config.yaml
n_layer: 10
d_model: 320
n_experts: 48
experts_per_token: 2
d_expert: 224
d_shared_expert: 256
activation: "squared_relu"
moe_layers: [1, 2, 3, 4, 5, 6, 7, 8, 9]
router_score: "softmax"
normalize_top_k: false
routed_scale: 1.0
balance_loss: 0.00675
balance_bias: false
shared_expert_gate: true
init_std_router: 0.0105
lr_router: 0.00021
vocab_size: 3461
norm: "rmsnorm"
norm_eps: 1e-05
tie_embeddings: false
optimizer: "adamw"
lr: 0.00177
beta1: 0.95
beta2: 0.99
batch_tokens: 65536
seq_len: 1024
train_tokens: 475700000
steps: 7259
dataset: "wikipedia_en"
Below are experts of layer 7 (counted from 0) of a mixture-of-experts language model. Rows are named router (the router's row for the expert), up (a neuron's input weights, with its number), down (a neuron's output weights, with its number) and show model dimensions 0-31. Each number is 128 + 32 x the weight over its row's rms, rounded and kept within 0 to 255. Numbers have three digits each.
After each expert's rows: a language model's description of what the expert responds to; "comes before" lists some tokens at least twice as common just after its tokens as in all text. This comes from a sample of Wikipedia text that the model never trained on. Tokens count by the router's weight.

# expert 2
router:157162152168111153138027120137135112199176124210150084146184160164159118173155145048121107121155
up0:107216099131157133114095110105124145056134117073143155166121175153141128122078108137094131131131
down0:170158139100153165108075134113063115126088150146164154144119143186120091107146154160073178126090
up1:117076107124172106109135110152147166139141092115153033144122121188116148127137154098132110175128
down1:142124101119119107104118110139181133123156118093166115090081096185172178119144138088122142132101
up2:062178066135146102184106078093081161098150134125066096135118149166101153081112147131120124150149
down2:175136145081137128170178143118090098124095172066134110171115139133151135148154156114099119143097
up3:116199150102143111157169146141060142150114146161120109136128146122114110118134149130129108132126
down3:155051135196102130140186127100139146133127106087095158144137120151163091082197146152120089110100
up4:145094085158119168137120128145069101098121064156137134118122132119090120072129199122136129176162
down4:121107086118130161137087119092137068145140102127159119103119111179166110096128182090176127098137
up5:086170071185157184079151108132179075101142116134077101138109171158099154135062148126123166095146
down5:137120145154163108160124147103143153133134157113140146132098134102162097187091121073096119133115
up6:157218100086107090158142110099124129127092123115128074119191149160153156149126179101099120138131
down6:133130165126120146110122167124107101117087123094182067155179199206152129136054076105153144122094
up7:054099080083148167120176132113140116112170121138146083121136131141142098132110059103114151118157
down7:130089106145116152138154142112130123131125125143138077109042162135123110085109135194137123077114
up8:125121067124158155068098101122108169123120158129164115123171139141128139137047072136147150087122
down8:152141138158192139130106134137074128135113132143147154134129117172145138097146114113119122113147
up9:100091090106135168149147117107123111112112117136197183120147116118042165087149096121135139143124
down9:158166141164101137183124092132150127087132128075134159149108178122133148129102151140108148078138
up10:096154142045123093121107148174159103110075021134170142127123164110142131105114135090130093155163
down10:119090159162162111114129115123165136117135088146170118095087208150152116158092183106151091146178
up11:210181174144132116091163133103085114122095121077146147157117094150079141133106120120108105129107
down11:095152119136082145134141124122146165084079133161101131199078139190149137094090130114125106101109
up12:102090098159156035106153104157104153116112132155180117191145115149132159097046097167130117153128
down12:087111061094116047075129116142120105162115193101094131134112111135112127126092088166073122091128
Name endings and pieces in broadcasters, studios and record labels, such as Entertain-ment, Pict-ures, Group, TV, Records, and station call letters like XHPAOS-FM.
comes before: ",", " (", " |", "\"", "\n", "'s"

# expert 34
router:103087155116197103104191131171101101137154107118170108083104122168129149141154111121173065095126
up0:083141140203119118096112148132121152105114121142102129177113118091133145096135129138149148159077
down0:154099118081101203129103116112097141081134158146175195160121090100115088095095134100143073144107
up1:148162138140204104108161126112073091130131141203145102205165183182140146132128152092168117103110
down1:090169180112082101188120085107126118106195137165133147060136089157156086111138141165080165172080
up2:175133086132154154141114168080116136194129092164161123086152168110127099103122080123154093077089
down2:156048142119124120138159090146081135102153092119175122061126116155123134085143103151090112113208
up3:084080171069122092064100165182102121083160142178115163127172122147126142086060139080174120095189
down3:087119103098117111145133089121054120116085126180145183136099123134126141072143083079149118108120
up4:137119159101131080094113148132105055094169152193202110136091165187158157107032118122122118120120
down4:112113121135153140125169104122092130066173130224151097155100139120147175189113125133132079119097
up5:111179075146138145100180122111095119072086128107106151164113165130131092081140146174139150112153
down5:209128126141130138111076112171136153112072166145143103079144121068117165140125162144093150097121
up6:185105153163154086075139099158122126138141121136150143151084211097117153141030149149132135125127
down6:176137097098166151124088076149079138098146131123132164146076159054140145166077113161126125075131
up7:176112165070147082129114091060162160138182140125093079147132115165108152155132119161105096126200
down7:172115153156140136161091085142190099146120185108137079158092180147063177174094085106099083122158
up8:075122127125147142094155135109113065164150131190110141181166063097125121167101138144126105181144
down8:079125110082129148153100097129116095203054181176098112159151128153166150139091067098141083120132
up9:148137160099138106087177110131108127154166112147075135142140165126073151140168102101135184116115
down9:112192144188157076124196100106133144119162106133107104089105095209123178158137175101162126147112
up10:082148100099135125140115085068148165120102116110114162116096109088152109080131099118094097179166
down10:099116095112116097112100085133208133095153163180135123138078186116119123166167174153058138134128
up11:164119067091121166103169166103118081154110144151147111149151117082144154159160125126155132157146
down11:081116131103138142135141136051096146136062118159146091114161079185111152102149121130133149133118
up12:177176150108126103120175112207162087131130095205129119099139164106094144116104166116145147126156
down12:074111180098130161100130180151136103107124162126131152110131091181135077155094155119137123138077
Main past-tense verbs and verb endings in sports and career narratives after the subject, such as won, played, served, featured, slipp-ed.
comes before: " the", " in", " to", " a", " his", " as"

# expert 3
router:112151209099209131135160060115156207093133084146096083126141081169147174104182143087195111133144
up16:139176172123205140181148107076139121093196117124127171189139107122119109100153086133029131168156
down16:183096145072126130177127085129111094124115127152169182184144093089068062123103078174134189123137
up17:115144159132126073087135096144086155149167118213121154164147094149109186155087105131123171184143
down17:095111126131115191082141111127130146150140135153116161100107126170116126123129096170113089118156
up18:097121155170149167152118112141148137117097112094113142137101072103100154100124156108093174134191
down18:120124163080100228097107124135139123074138090053131103142122105165141110106125114100133161172131
up19:091102143150129100131085091129150118099140138128057157157152117070145196112127152077096201147136
down19:085118183163136108115153132118168121085147149105182122131088118150112128092152103142086079110165
up20:130076159079133093135142162114099134119130158083173126148171180095081139058112152179158160124132
down20:124160099133115118115105140167149096131114149152067077134138107147147074153083084146179093185133
up21:110126058137185163120120117107106145168141136225145175166062180130105163073127151077146145115085
down21:108088117109172124121114150142103108109107137149128064128168127146131126177104129079171130107111
up22:162106102173154143087092095097129158137181084221143118105138151074103137102072152150142179131131
down22:149108092139121142102128085164086108159123148138083090072134110124150108113108082135145103120092
up23:143145160145152140085149116109120128130181128122101129131100172061087166136156142189110137134153
down23:080110161129196169134122112167090128098076121111068070124106083142165092185152131122182133149093
up24:097119167122139137124168128073123153061128199125090149151113146100105141098147114189114136110171
down24:129099113116139164154082122107123104180128140117053104103078157106122090121121164125149107149073
up25:117176169145124135087125124025108149185100132202154121175085135153150080122085127105134119105107
down25:136101127125132093113113137137127112103167126173171093134149107191157129145126103133140145113115
up26:106141141138145135088172156160198136116132100151117123125206164149157130075164189110114117137157
down26:097160130104155176071076101139138110143127097100054125174144176108154099143134157069182103122120
up27:150093103134156010160155114118203102092164159116156101141113095042149193182115144155099205154132
down27:140133123095171104123127149116089137148128138120177178163145132107122088112143118169093152104095
up28:117146075077091158111105058043141106072193095183182159133117088086144089126114163140156139122137
down28:144092101177174157140173132082116095122131165179114139132126113144165136089100145173084130112097
Word-final suffix pieces forming nouns, usually followed by of or a comma, such as -ation, -ence, -ments, -ility.
comes before: " of", ",", ".", " in", " and", " to"

# expert 13
router:117064127123118163152145148108119115127174138151143149141067122107147098124134103119102127152139
up16:129138098130155122102038157158164162143180087116087083132136114151115165077078120112131142120120
down16:119184139113141132105123155118141050176158133070084075088132113155121169063122138109150118054118
up17:158165144115156181126167060102075167133102129137156085134122117093127140052137138114134173093162
down17:119106056121112079096084155121187122120147150098164201182108137145201126108073121148065107096143
up18:133083123092140100061110118062140177155161096136141135157142057164093145140143123147096170115148
down18:138187120175163104162170058140150166167118162104126181088137106107121080149076122056141088157165
up19:131145124092143108147111114133151140120166133193115130093156136109061132088099173087130127105096
down19:091172102170154138130137116083078126057110047157101182094101134145185119124127164078133106158142
up20:132171150190125126175036111161154139089123149157163158123129111088090160111127112089111193127172
down20:094154133182090115122092127153141119140101157102079113097107131126129175172155123072130128174165
up21:101147101138152094112147064112171145153161122146146155119131037127119112136110109106151092163127
down21:136165141164150113129198121096168158125118134096179113127135106079115133111147126154164107177103
up22:075106094101138126131092094116238137102130147189129133175146175116061169113141127124110141205154
down22:156144071117113124105110090226192147108123124123073129148099130138096098126132150127130109117157
up23:106119146191139152093131136161147122177145131176116165203087114156124132118148180110094164187125
down23:088158128153156115115185153096135113146072088097098153111194118139164140179115185084121130173066
up24:144150095181137149117192141180158117083099112148112074161132146167121150152122150127095109188117
down24:052078127140120133080131126157126123112094138161174150081088111115105144171113141145100140183091
up25:202073103143160139125110124154109185074162102160056109135144137156078216144192109117123066097192
down25:143147106144125128161152179162138136097135131140069119149066153136180170170105118097148059120126
up26:126108141106197127160110109100152167106155092183119112152225108134146142094168201103124174110167
down26:119120170132140074179121106116122115135148149165118132135149222155130175171109147078140098194089
up27:073074102137160111114147112097116173077108052122130162132103108082116138137072108092141151202118
down27:115204098092164134125118129180185146124141093112131119209111132136107128027067155135143085128159
up28:145126066098115126139122177094118104187167145083164104136106176096129164140165139139193121105118
down28:119140112173096140121144119180104135099132147137100108089126133145122160110126119112154120115134
Line-initial dashes, colons after labels or titles, and pipes in cast lists, infoboxes and tables, such as Other names:, Ghostbusters: Frozen.
comes before: " ", " \"", " The", " M", " D", " S"

# expert 47
router:119104134111147179133157122152110094149154152135144163116088150083180096173158111185136102144169
up0:093114091145214105139054136130160118148090135194037152164133119114062162079107163076145122116115
down0:066121130136142125108095095185108106129138181171125097146100100125181163156123167138095095143133
up1:114057116075124170129122103128105123061157134132114090110121127160139127132082100157088142130133
down1:075120127153150101110177103111084069171123086121139160127106148177121116213147107061173104135078
up2:110161140098169100079076157173113148135128162146143047094176118127100182108114074093146173153135
down2:096095197099082106138104122127087153113088182094104127119155129131131158153136064135177170153104
up3:100074164136150133156133182088109154130172101099129173150105160124097107127131199105158142181085
down3:140193177086169112159081116094153102174134135118102160154153161194121151087087210125135131139162
up4:064080144145156141130050123154066090106112118243061132149147189174104158094103118090168197131140
down4:107147158106138108138205097144115176156152160086105093149128123082152084145122124117121103158057
up5:142131101133207138166118119114163109193158133163171144151105120145124125108096210099141098144128
down5:138118103222172159155132137096169089144072144134111133145095129136230106121163146058160119122162
up6:080162099153196138108066090124138138109105109151148177169166125135053208062103172096101117139109
down6:135116100150139155127127119152114140068064107123147130095047169100168113159098183069175119120111
up7:114109133197133129132070076105114109161180117127115124145143129140094150078114174158143174117104
down7:069147134107142109149124088203147126166106185124115140175134185156092107154152139077159139131139
up8:120129116105120125176139153097069117149092126073086124135152211128081174121119088112124143103087
down8:143181148134079115196111126112090147152123125135148159136136144128109052111149078161143143103116
up9:079103101083163117137075116123068141057051134125116193136133160155129172081073170110118170214177
down9:188152146111112167121143169160124179100168129143135184114165123149129085117123137166092179133179
up10:125156120170196168110129094142127118064152095175105148101095191146127118131094140111075121040067
down10:134126020091197135120091121143186110012109094171113230097131052081245150142187158089167185107134
up11:179073127082180149174100128108118101097142111132063087123161108075060122092100124141126110169102
down11:124127151132117142128132143098100118087074132126105191117163118147054147169136140110124116102111
up12:144145147061121106168124130150123092098148091074139123124152137157117150104123158127101124080112
down12:175171149119050133101134109125114091116079140166094097104106133134102110121152134163159137090172
Opening parenthesis or space right after a person's name or before a number, as in birth years, citations, country codes like (NGR).
comes before: "1", "2", "9", "born", "8", "0"

# expert 45
router:130164103173120139168097108128124120082068146095086149160172140175142144128077144160099210088113
up0:153170146169161098109097107151148128103147134166151098055105124071127134114111102115138158155141
down0:135103191112139084086093107127112135136120087117122145172120116112149036174145140090164100202176
up1:109127109138145147139119118103144142134205148146102186128098092128105125180117148122142153095132
down1:135151182133112137171145161136109154115140097113093155147134164171147089135143141098117182149152
up2:097166176044141127140097122180104123169159110155147135117096118057077076159126132140161117093200
down2:103150121134112070121103211109129152204131162164123216074108192180141113138146125152129165145101
up3:114090157126115117086121142137096091129166139194142128177120161090066173051179113109141145118207
down3:152146111128134123170110104105113112142201095185101154165169114178096114086150159095123091133152
up4:154156117118134115103069067135154131121119125111116102152092147170120122087136113132178149139138
down4:160150112084083096141151105116148080098120017094146191136129199054135101211158120153115124118163
up5:117135138164146086152164100089121088103076126155115163136169108178055133136142163140132114158155
down5:135164111079093180161118114134113089180150138150073172107128097093131122148105136108182111110213
up6:121143135158142088126160134119130105117133127182091103091105118090087128144117122115152136146098
down6:083139096152103145069151106178119133153157115078127104199136111103096174207083150172168159094137
up7:096110153098137175138129108155136116162160136180129042151136066135146122131195116119090144126169
down7:157141133172084054127075089201145169151131124171137092115034158157112155146116092156140062094114
up8:101139166096154104102050077103109069113138122153156185107146127098145107127133091128155159126135
down8:176149184135137097151155180107158112086133156121119124135178150117139070129110155147159114148100
up9:130111108141126111134132073089181062146158081169107129090119111072129147075137121108130092182188
down9:087119192148145121106125150097072066129082114147114131170151093132155000124105108083163108104146
up10:092163148099126111125127114086145116131074044139135167112099100124089140083141141080094051111111
down10:060116134097175151141121142104224090112083102179146157141102101168182140143075127105133091101091
up11:106145100151147097129128108093098064144113084135145101117130115087130117137121149121145147073161
down11:123109153150150123160094126142077159167154172091046143169167131092138095151140150097165074103141
up12:087135169122167140165088153124123090105106125113163145152083174098107142175151103101152130125126
down12:137114093110113187165105152082142136122156143063167219152127145091093134104170140165104139088158
Starts of values or headings in infoboxes after dashes or breaks, such as LCCN, Location, years like 1982–present, reference numbers.
comes before: "0", "2", "9", "anguage", "C", "P"

# expert 9
router:114182169178088152114064073125144110182117159158126070158116097198152109194146132111110088104203
up16:151222085152159112085149060111081109170111156158081091164109147113087132108086120114132126127119
down16:134134070146096155161108089161129093115091112124138140143146126140073138130131142150135179143138
up17:092104163091137164078065102085120122120148123116081123102134150085099115113103130148114201109219
down17:128139106098155159107170146134158173080183129166076159141157111150039119090143126153157192147185
up18:113117128130120124108171089115167146183136139145109077074194108143170160098074130132172171160195
down18:137157166129142132168120108161186148101115060122150149086151123092155098086187128134117139126150
up19:112218080077153117105100071104069190183143117123149059113089142163167144065122127108105159179082
down19:063133101086106059104164177151124143076131100149117146147124114111147128135156099125141092151121
up20:102154116108119118165074121069151114185173152145136109190136135180160161090127182151144126143130
down20:127113131081176116144094069128154053112146161143174097180085121105087077145073107116159091128162
up21:140170142130129126084085123153117115147171144136125133167130156096165153105100125137123124113094
down21:100119120100130047133140083166095150163145153100109172126111201074130143132112120145136144133123
up22:066157119138134176064133040157139138108156106205086139144089104106081142099090156084219167135144
down22:094148158125088156089136121166094183126070229162086162142130108120165112149155137130127147103077
up23:121200144085140132119138135145110124226081035150071084164067103159091119165102168138144146134155
down23:128129165147160100109120133130078138116117098071124122087139183175154111146133156120123106070144
up24:132123113064116144158104172091080149192076115141069111124156167096110163131147131094104124201180
down24:170193176139161124139066134096124122115125179144115139099067117113151093089087175076126156182122
up25:160134119102136118159089135057120062216160102121132131112125149152124143103135133077148107164162
down25:104110090128113154157184158110053182101089149090158138086129123107104191112128060142112150147164
up26:147154061131162211115121143145127178153149112092106118085105090099115160095050182093138094165148
down26:115092080130090123128135150207074106136161147074136145131131113121180153162120098103107142117113
up27:139174091149129097127118111084137116072040129133120143146147177156116140104122135132160159169116
down27:123171133117072163116151144108192179094121124182142148113108119126083128165158095099148066120112
up28:079094121110135080141124113092111141105121059125115091179126145135145152164139134153113117128146
down28:130151121134091155099050159165107126125096116146076104124138138206166139148100172090150080110163
Pipe separators and digits inside sports standings and results tables, plus month names and sports terms like Raiders, Saturday.
comes before: " ", " |", "–", "°", "E", "O"

# expert 23
router:165107098144109147095127137129133093200135117166118123165184132098118101113111192111157073151157
up0:085120152145148115113183094110167132194150124056129171103121178091127135116080117092144112096147
down0:114145129123139160112065081037094127128102193103101108108134120114084255107105146150110176141154
up1:098091127107121066125043098114139160158141145173141075146146110095095160116155111108196138144109
down1:090163111114126128171133069192141163135128110116132119083100087056148124141122140126203141133137
up2:129128056149114105182114071103082095127155104182099072164165141152130170090149104124140153086213
down2:109158130151160121128144064151098110157147117099130108130115148041050160090139112110163094106089
up3:065095106143143150106101134141126121150118066160087131181131198136125177135150136121125108121130
down3:107106161163126131105141138090102099133146104167175133125146115123103132159068091150078098103160
up4:137115090194132141118145092130128129068166114160173130114103107117154160035112126109114074116084
down4:124118122110156127132168116120123216176099118088077091131121162152107073215104099099143173135140
up5:138147127115116113088182157153160040159178071110140127142128185156098116062179104145209073115135
down5:074171128058147130165093089142110165106129092131139125151127080150089056077108141151192132088120
up6:120136092124166147075125103122118091150168073141112114149098104190185125112154104097172079173115
down6:121135146158082144144151121106087098170120123107152071119142082175097172111091113119121108166095
up7:150141167160145110065135124164112129167120129107132090133196121131090140100128074127088131151085
down7:185130113102112068124091149100192143106185105062150114129142133130116127107139058186141107079114
up8:150149141093141135159118098137142135120110105149074133163090141146117169095101155106221113146123
down8:141131130161134112092150071160111148082079156089063060124082143191161136140135179098142133169110
up9:137046109094138170086137121072098166131070187115105098083090111123148173125063160104104126087156
down9:124089127097106145145135056131134134133128140104108090141179150082125221126138145134129164107116
up10:140085124126111089152118136096186059158138076123150107110115119141117170071111136121123083111161
down10:118144135152029171156153084111123130145151124165101158112087106190150126152085122081128133124154
up11:113146142150163111093110107105169134157131113156147133130067127096116156131121155083106113125130
down11:204101133123070106120134112157159161102157184102136114166142140130152126128138098186135139108144
up12:145167153071140113179159096213172161079155110154080141116176097112125142074126110092069077144108
down12:123128163133122123143179149077098089099095136151176139177167165099119100063138094169123149125090
Pieces of Slavic, Central European and Scandinavian names and places, often in sports tables, such as C(ibulková), -ić, -ski, Vrbovsk(o).
comes before: " |", ",", " (", "z", "\n", ";"

# expert 42
router:138176130076152133038151173169078175110135087089069150091108108209139156097143140063190113112096
up0:169091167118133121084196137113174170083137102123200132106135127159094170135132165106084129087131
down0:167146064121101124155100064185135080128188151083091134110183166167153131110069099120115106060058
up1:121135059163161132152112144132134120083093145118075102130128135151088161137028170120162137108087
down1:160119099143140105110144099119104131130183093106125142105171122131146144163121119115155129146150
up2:163160163126171087151150083145192123080076090197115167100096182127088184097097193122107068081143
down2:160108112086099116131147158124087123138110160208183081134071156112082101140172118166066104097133
up3:075195078084152096125121163121090127113083083169169113166070173125157173156136111118133146172128
down3:108156100119164164130130117122068114141189118099085141119160097105141210149130191071170070177104
up4:115146218160090041190132129169167114186189120164129110150129063149144130108095113102175096146087
down4:116166118196088096111140184045080181065124088157160185103068109182142110128171156134161099127113
up5:097166125189174083064100103098141105120157076136112094138106108136141164170127173121164139126161
down5:153155142150155129093125097161150104141131091113154135111152083096139148123151155160132130158117
up6:119188085178177129099130136171122123140136136136137172143114103069154173129151111060129163133127
down6:112133145091159123105109146142029085097095063158147179180126111088128127213170127079130126109110
up7:183173220066142115136142147142137153133184143115060091150133160116103146171101133167111152111122
down7:088084100170129139180093161108086074212084148119098062145096161113148099169077167096134133163159
up8:083126115115100114113108101128147146139147162164143149120098104174182082112091106133189164135148
down8:126126095161141135126159121131105136115136154116097147112157188144193147147145085154154121067168
up9:121135110108167103150133120079101123086187050115114102174036146120133136145148225121158099154138
down9:149204182136108112122136152161110110139149112109104121169113173099162142159100146139141144082146
up10:066131159163127112107147120120131128099085143140131121138129120131124103083096155148115132123100
down10:119120135140120179119064095131129146077081077121140195077096134180178128118115094117110127108096
up11:109156123114178092145153090100087120068125111175118118147180120054128146099118132125169129116151
down11:113138126101123181144117180107141129135149118120172116134072097069112112180142163123131128109139
up12:172165126136120162180140106123077144151124194120083098109151161142109126117050104166134140114134
down12:174142129101179087167073153156135130225117163157105121186137036051171078170115097066130080153103
Past participles after was, is or be in passive phrases, such as understood, provided, elected, known, named.
comes before: " to", " by", " in", " as", " on", " that"

# expert 20
router:160092097148093149126176146108122110154189187129144114062087177151095128178163180118142116138128
up0:110104114149159118127163130131093128151127135091174151110123126070089147138164138188144155121095
down0:195113181097148080187167112137133101136166091110166201084137109139152083180166108042123060084084
up1:141109116128217080137141116094175123133159167107130106143131171118103148112112153121091144106162
down1:129113160116156120081119129123136114126130137128111130104117132131150103109131128062144075112119
up2:167122144183169164061149116106119134134156122132076126186128202104054171165159157092151084148116
down2:135186096123169116204148158171145173065190127141097129110067052129185116139153142086107119134131
up3:069116078143174176068158120164156114070120070138089097159130145126105211104105132083116161161149
down3:135105177180093118120158119122145079098106118081073132169051065123154152163107110079149107147137
up4:144132059136169126128110098131058138054156121137125091153133092140157148112104083161117173169139
down4:140186188181157110089136123042142098107078152165140154135133128128099106122139117130148164089162
up5:162202084126170115167175103118142079123153123127117063137131141158087180097153128146116131124083
down5:084167135082124137146139086204172163144126152187149108063140158195108176203127121141128116077076
up6:115119190097126141162103095087118124132150185117171108120182165136110136070058091146145098104134
down6:136199137200184147183143138144140151129058098108058150155111130136177058156128155056139118165114
up7:110158047147196138165116085137107126099138093155088090095129102143079133072162129160149139106157
down7:101150115155106112177131095155058098100059138107127102089139096167177073161100125138150151118087
up8:168142133148154104132080133112089130168135140154141141196146165112179177089092103094124109136131
down8:097127145166137061164133151206119157172138104090130183132118098159173079172136178173096132174142
up9:119160097087118146162129133127097176158070111097072066171152166114087147127139100143181081067156
down9:165081119131190127168136223156181158162104073076154181137095140094142105088094141102109118106131
up10:144146131133164128097130136149108236173120094122147102125164084131193127113157116158127182156140
down10:069090117145097110098144180144180142118114146101130110198169089146136182082169130159115119149097
up11:141116109116132168126119104078073140113087090172080178163165151129161099166129130111196090078084
down11:176147087130141105123122103189136125098115157147131126099115160124103113126077104143138139119133
up12:046122162127140096153084140161086120092164090163159136175097173173072158114116148100104165140131
down12:112114132151100080098135172129140000100109121133106179144031132125154142177146139090202088156088
Opening quotation marks before titles or quotations, colons, and line or paragraph breaks ending sentences, headings and table rows.
comes before: "-", "|", "The", "==", "S", "In"

# expert 18
router:136148087127179133158142143143091118095152125168155145172200182093123144129126160117146177197117
up0:133108096160125158111070115138117144140087100142089125112172118168088125188091092119124164062153
down0:125128114145089127172126110157146135188088188128129143148136140141102131127132072168134140172168
up1:130115128152134181140142118121101146145045125154171154045113138113089179105113113125118147133187
down1:152144176135094075078091106108101113073146133150149094126185093081104119167180138137143154165114
up2:096095122216214101130101079169165090168150148143152114173092097128102153106166094158106131081178
down2:116092129173150067123159171103140130155089180122152148107097088087102141071116108127123146023131
up3:167160095177109094086108114096141172179146142170126090100141127117116198150056174082134113170141
down3:154098122118056111162082191196157094154162161175083128136165115095155137165132122107064114117057
up4:120101120115145119086108135111117119122141140127097091101141132099142086153108114154102154075141
down4:143143102138106104085135105089177138088127123169149121109190146077152160138147131129119193033132
up5:092123117090175093121161117150184170101095123187168090162138115092125185120167126162112104145173
down5:135113160158154132129190127135131083068044104167136153145151166104127147134111140095184177117091
up6:170189158129169126118081101092157133132192157151121132183132121156114119106134104117121128110099
down6:107130127068117136152087152106095119137113124099139116117128100098161129094098124143146147091134
up7:143074100144180123166097139135097127139112093115154141176134143109096125122109137150116143082099
down7:113124129135143124170094131086173071102179087146128101139124152156116111175126144169137198171139
up8:085072095150182140092136089109132107074098037184132141165141156187115154121105158132162109183185
down8:147130084128195185073148188126094137066120147165147120133085115084136121097141163124155153125140
up9:138178174175156156142163121108161078126115034162163136137109160149139120163140115111117109172143
down9:083181144183142183132090139123148118161125129132151132164146098093151082083093157127099153146099
up10:136159135142149155115087126140120132176136114168108148173085100114134187128147049120098119137154
down10:057134118099147145125103188188118088115118153147130190111123084105153144072185138143153147079123
up11:130154158163165104095200107093109134104019077139186154147110106159073089093157084149165123137068
down11:110199130122165141115157136124115129133158055157174152108098125087178184204170125075182069127118
up12:130125159155167129135150060119089097068118130166085104144121124104089161124169085154079126144156
down12:131128118128094056088172147136138130157101064160138199126131118115098113041170199115091149090155
Line breaks and list dashes in biography and place infoboxes before fields like Born, Died, Party, Coordinates, plus digits in dates and coordinates.
comes before: "-", "\n", " Died", " (", " Coordinates", ")"

# expert 36
router:084089148096114144094174150171121093123136127111112108077143089106083145150106116128102142106160
up0:100190155105113166123135108119141113140135116175146119174182218181054128123140125128118121110111
down0:188183168124157138167094106117061145154113131090094158150110074117127072106095168083075173129144
up1:101114100177146168086095113100149149170152151194105072215134130222056166136115146112119134071127
down1:062157126138091096110116119112090111187094109133177089113121149183148148131082117137139105108081
up2:179152114127134157186122139153133125114149082137106084173115100189090191122078185104121132136123
down2:128110140099127097203141115121133132150167175134159140144147130128127183113100096132090178174163
up3:090118090082170159172139084101138143139104094131104141141155124125094184146092144158158177120131
down3:126171170114119150159153060116082068138109162164135121121074126128112161180132103089101182125100
up4:115149113191164105043120153161101140111166064229122122160115148124119124154091143107155079134145
down4:097171106201166099086190106109102106114122144119096177132118133154137174156082152113118060203207
up5:119178122129109136152188088090125029109166131095148129111100130087073159130169157099094179140113
down5:114161151105142127177129107165073109075122155125104079147104103152162214109115114094138155123113
up6:145060165108170150084141142081166115129171151145127159126211124186141124116105106110125149112213
down6:172164122134137118100168164105124092114061102185114130140131143122149125143179122103074141146145
up7:087100150106136130134084130073145143088144092136063134154119202179081103092156195109202097105068
down7:150122104144115130152116109145159144093151099146178130179118152139154141124185099127072138128127
up8:153142120089156175154109102139109131084199084150169146135144066088091122120140133092110140107141
down8:154126117176129137182078136187102099102097150172122108167126126077134142136162128085141163138079
up9:106128134151176195122149138153142170069065102128120164154156159128064168118160164119132156137169
down9:122095172108110149110130121151086120127202164147123176084167092089083119137136141106118117116144
up10:170148096182133160085125132117148113068161122121072086136117140103083160077154133134171112085096
down10:176134104101146157132105155099147136146072145133104124178141072100154104142122154114177125140074
up11:119097162215122147125106141034126129196096131069073137140139134176060144114113156130124118137161
down11:145093121138099144139105136124081074127098136128094121102088155168177163136153151077169143202065
up12:101137174103138089101076135115115167105077119156111123128082146098080127162124114091194152112192
down12:167142118118164204102072136157111123082120174110118134142134149119136098086068139127168110095125
The letter v inside words and names, plus score dashes and digits in football results and squad tables, as in 1–0, FW, DF.
comes before: "0", " |", "1", ";", "2", "–"